python train.py --d_model=128 --n_experts=256 --tie_embeddings="early" --lr=0.00388 --beta2=0.95 --steps=11463
Below are experts of layer 5 (counted from 0) of a mixture-of-experts language model. Rows are named router (the router's row for the expert), gate (a neuron's input weights, with its number), up (a neuron's input weights, with its number) and show model dimensions 0-127. Each number is 500 + 40 x the weight over its row's rms, rounded and kept within 0 to 999. Numbers have three digits each.
Before each expert's rows: "gets" lists some tokens that make up at least twice as much of what it gets as of all text. This comes from a sample of Wikipedia text that the model never trained on. Tokens count by the router's weight.

# expert 16
gets: " ent", " en", " En", " att", "r", " before"
router:541515551526410471473532531522525480493498516477508443514473436456512464517500448452471568532515540476521490538483479507511471517519556526490513511464605515484495397473487475480517519471472433485502451481459452481521509470490579554561587561489463508549503468471486495475504459452510441407498498490563506508589539517484471587519484524502499437456546505480469512448557396472524464489399
gate0:531499506430552532498579541521462521468520513469538484451463506503560533436472505518486478504473463495514506471487534557517519455549518506560441584464505474476501448537570498520538542495470521546435444421605480542490494507452570491471568521463400455458436495453514505514451471552493476416558547488474514455463535472585529556506462455533489523549501493445519557530517454510545466503515
up0:481494432538479457527550537556466494485433435491557563452565504441522514500511500487477458428491439536448475511510418507541483505521469502414441479565509516577428495489454467499540531427428491518514545475478468441520521548510482453494475433506494447540455540565500553543570449496547527499536493504453503525497454535596547525495525500469483492585523531501541492486460551490545513529439
gate1:514480552492522481510507512511479557487483456482493449488469457570498475513499511523440508496510511461460573566571533522468475522438619466590531511486538471490397420494493539467500535572419477513536472478474517459496415419566499536523496475463492516538515443483472597479506452498584463445474510494519419484534532464484492531520497517500424464531431529518470509449472491460501462485490
up1:503545497432537512521433469553419576460477442533525482405449503506458550530512507531445497502518577500551494509539535463499557586521455496503529436576479527442539521458478538506486544501409514497478501495569521508478411567456551543513392500514451482497486475491545466535470529514521512523540437510511503485546549457466542521503477517479454463541508471543448482575485543541445474492485
gate2:508518447545508527510470487546471537530493494463499511504506511436516449518555451488444492474474518472541490472486550503582496529517533508524470541507547482466547409530499480566437591568530442454521468455463511517545558415508451521531567512525461502495480445496525531558534465455492464515526567471494575423560415543518513537504556461487536477505513520582525522485437399497471519517428
up2:481464549473534433493454441462529527451572541494483541509429505520448481392521527572486504554528525473485470472477474454416477504497495508496444487448530416477492494471500533483489430416499515526500478440520521481480521536515584494521600496467476535478474518451437536515510523500437559538502586498445503494399450440452492499486506456518522497526486471499423496545465470592496477492503
gate3:498514529427490538493444550498498485456546499498474497486458532498487549575464474501548572488545431441533438430471509584539491480522522471512509487453522562511463455427523485455467462470525560482418490420535482521473481469488456520499564429487495530504412542474522512515477545477592523529553495510514483482478582530483546534481432520453508524550572513505462421550493484507514602491494
up3:522473550486482498521560502526550510464565479502509515548571452491536466532545493543443504495472468487477556425483448470522510477502415496531506465524528590517487508518553515515510537416470565469514501476477458449470538497480438515400555532531406507566498501430440504402506458455499531561537490546471445479463508482483576468404491498585518511532491479535508530553508514505480471524552
gate4:491544502432541479480546512549442522476527548479516494520522527518567492435575464522497492559530423568446477542493504490538432473437470433518464541449470465467503529512414435421545530448448520455462491484453490488496426526472468458508486434559480476469553470393508501539516527479460491525453511468477592525527488562560461468472475504496502535515452562459512531537532498454562515513514
up4:377472447512546570466511552460410471444505530476547405498504505514567522488490444491499484502453554519449530544547540411485552610488471441489484513459507480502481506538510544529460506490559528492446505450461546545463486533482500476453538564501538497499510446469563518526608509492505501504480548490543544534495540500534442497499448451537500530555518466504508495458457543441456471537475
gate5:532465494506529480513487468511432467521567475412535528523436465454462561453577525494489506464514518472511414515559499486543457485477504558482476568471450565488507460445572487515538409526474461606528460420562505444517500451460555505464552481507523473539508493450468480469504502439524480503552411491497440464521529584415520540462553501537462506476523501490502518514538468493543522478494
up5:497488481506504525506508528531503465448463510459483468433493430476530585505451572487494495481469522461520466465579453491590478519499552440490547555522502514464520505516523487511541498535468509513524521497576475579517446484531534558602599470514550527569421541560496497481591511464493433512513511538458531497516553571517544508561389493524479532468459471571520515526492483502452468491489
gate6:511540522509524609413543588527512528535511558487500547459451510452518525538486479553529557517517544479540528531517492524542529452515529499491513499525500455443555450474521495454485456464429497487498526529574566525505488455468555494531488455473552443511469526518476493507501505512525514471500514555526594443429520527532571479479524547477514390505479530477532422464461415482440471558417
up6:520464555467456492514541457501524448530513593552525508460534497479490512490509525498518482535521512515455592587435521585448491508514463542505520470502451484466443430574501496496528501481465500449432427469539494498530427520499468506441552526538470418459562352468414486498473431487562511462526455491481506436530478529518507436502507517480500483528542494579515468491529514524511488511501
gate7:548498489518507526562437496510566482433494603512497589453478500505541458494445482502511476468471476574526518490521553437486492476489503528511487410478445581502395437445469525530482466436464498444446513508562488465513536483514524502520556581516446431473473442507444497528502543574469530509552488523489491493543503474534495525519509440449446468519537476482504527543400498526550544529542
up7:449485509495497491476519472563502493438449501458463531549567504434490502544498458535490460513554487473503450433443523501493461566527517504526467458480471439480515444539532587486555440455480501487466511476517412468522483573523539463511499559452477530524501416446479542437473460443461494404507516504503548446468487546516521534507499495560525488567469567502454393560499524520512532548418
gate8:549449504558464445466519575488515537477457553503525474591442504444481575518533527488422500451487443588523483535590561530497437457545554474488515471447499487502563560456531488505541532499512599534522526483449459473492526490488504544525515488496490463476526512487473511577446511494552503580598518511563488487540469472536479517504491475503516499579462446516543493542497491436536526561458
up8:510550549506486449523509443476563468550414481480508526473466538428496479528473542552524494488539473449579517490601459514502512531460467503428466436456446486511478449527463461543476480450496537513486551530431524500464513543501546482478462511490489458465511454562508440503468536498430444620511484534499590556530480472544475491456456492495462432516466481525439529475600505525488471523539
gate9:515479488567513548423452522529498482520546528477482533518474494474490377505503467472408536504585522476525459506485496525476440443537512559511458474491463503522501442519433510489525492510495486545577446519523510536455541481477497547548556496522591538489464596413476470485509575465500484500509463466480414568550437527454540457510460541493477536468559483473521449513400488484487502516502
up9:503507524511485429484460423484439537502533503501465531465542521464430486584448461563474473557497537521492522495514508505509526535492469428435587546512471554446460550419485537510488464479575484452458467514503482525536454540538504542526493423446467493506540455519523484488572547507533504531536512431478524548514486511560452582507492415475468445513539548570465439431472471493445450515525
gate10:481475506535504523470489532438516478492451454461506508476464481589517492585457576542447511496460525435487489559506494484518490544513601503512507479447483444428409454478502526514488522481484480498479442447491501486492496399493567577528484505487492470495564450409494475548566513500504490510485568472524475505483441505514447499553566554471496492547466486504478527516400400535561495485445
up10:509495500442451461483532488508468524515457444540523494467551415574522527522530521505432525489490483505430461528517420469487496518565547511510519434443501487490538489455550484558428448548478523546581525429502458456437553475511493564551481521488511442511492469544453510511498475518549478506544462475547499472558470537465429559548576544503452530528488536466495499549531429461376499502504
gate11:453504600458469502544539500501572544531508444523492536523569451497489509558501517491424468523591508537560465514538488569563515500495541508536441458371465483536525448500536538491502534514474550452515449449481496535543455516533552509599515513421483516513453444482491515520521480463534483423535453466485591556572515515489492514498463485546495483521509493548573504517550491518468519469495
up11:466479491447466525524454522466475467469531480544511509506456528444465459528486467425593477489455510571458478458483536478478510522491549536482467456436542458529491502516436493447475422476461511457519570475444539446524564497509535469526515544439501562444513479556556507476456501464465508473486553450471532484482478375476535444538454504516482573541529600518546470510543513587547521501474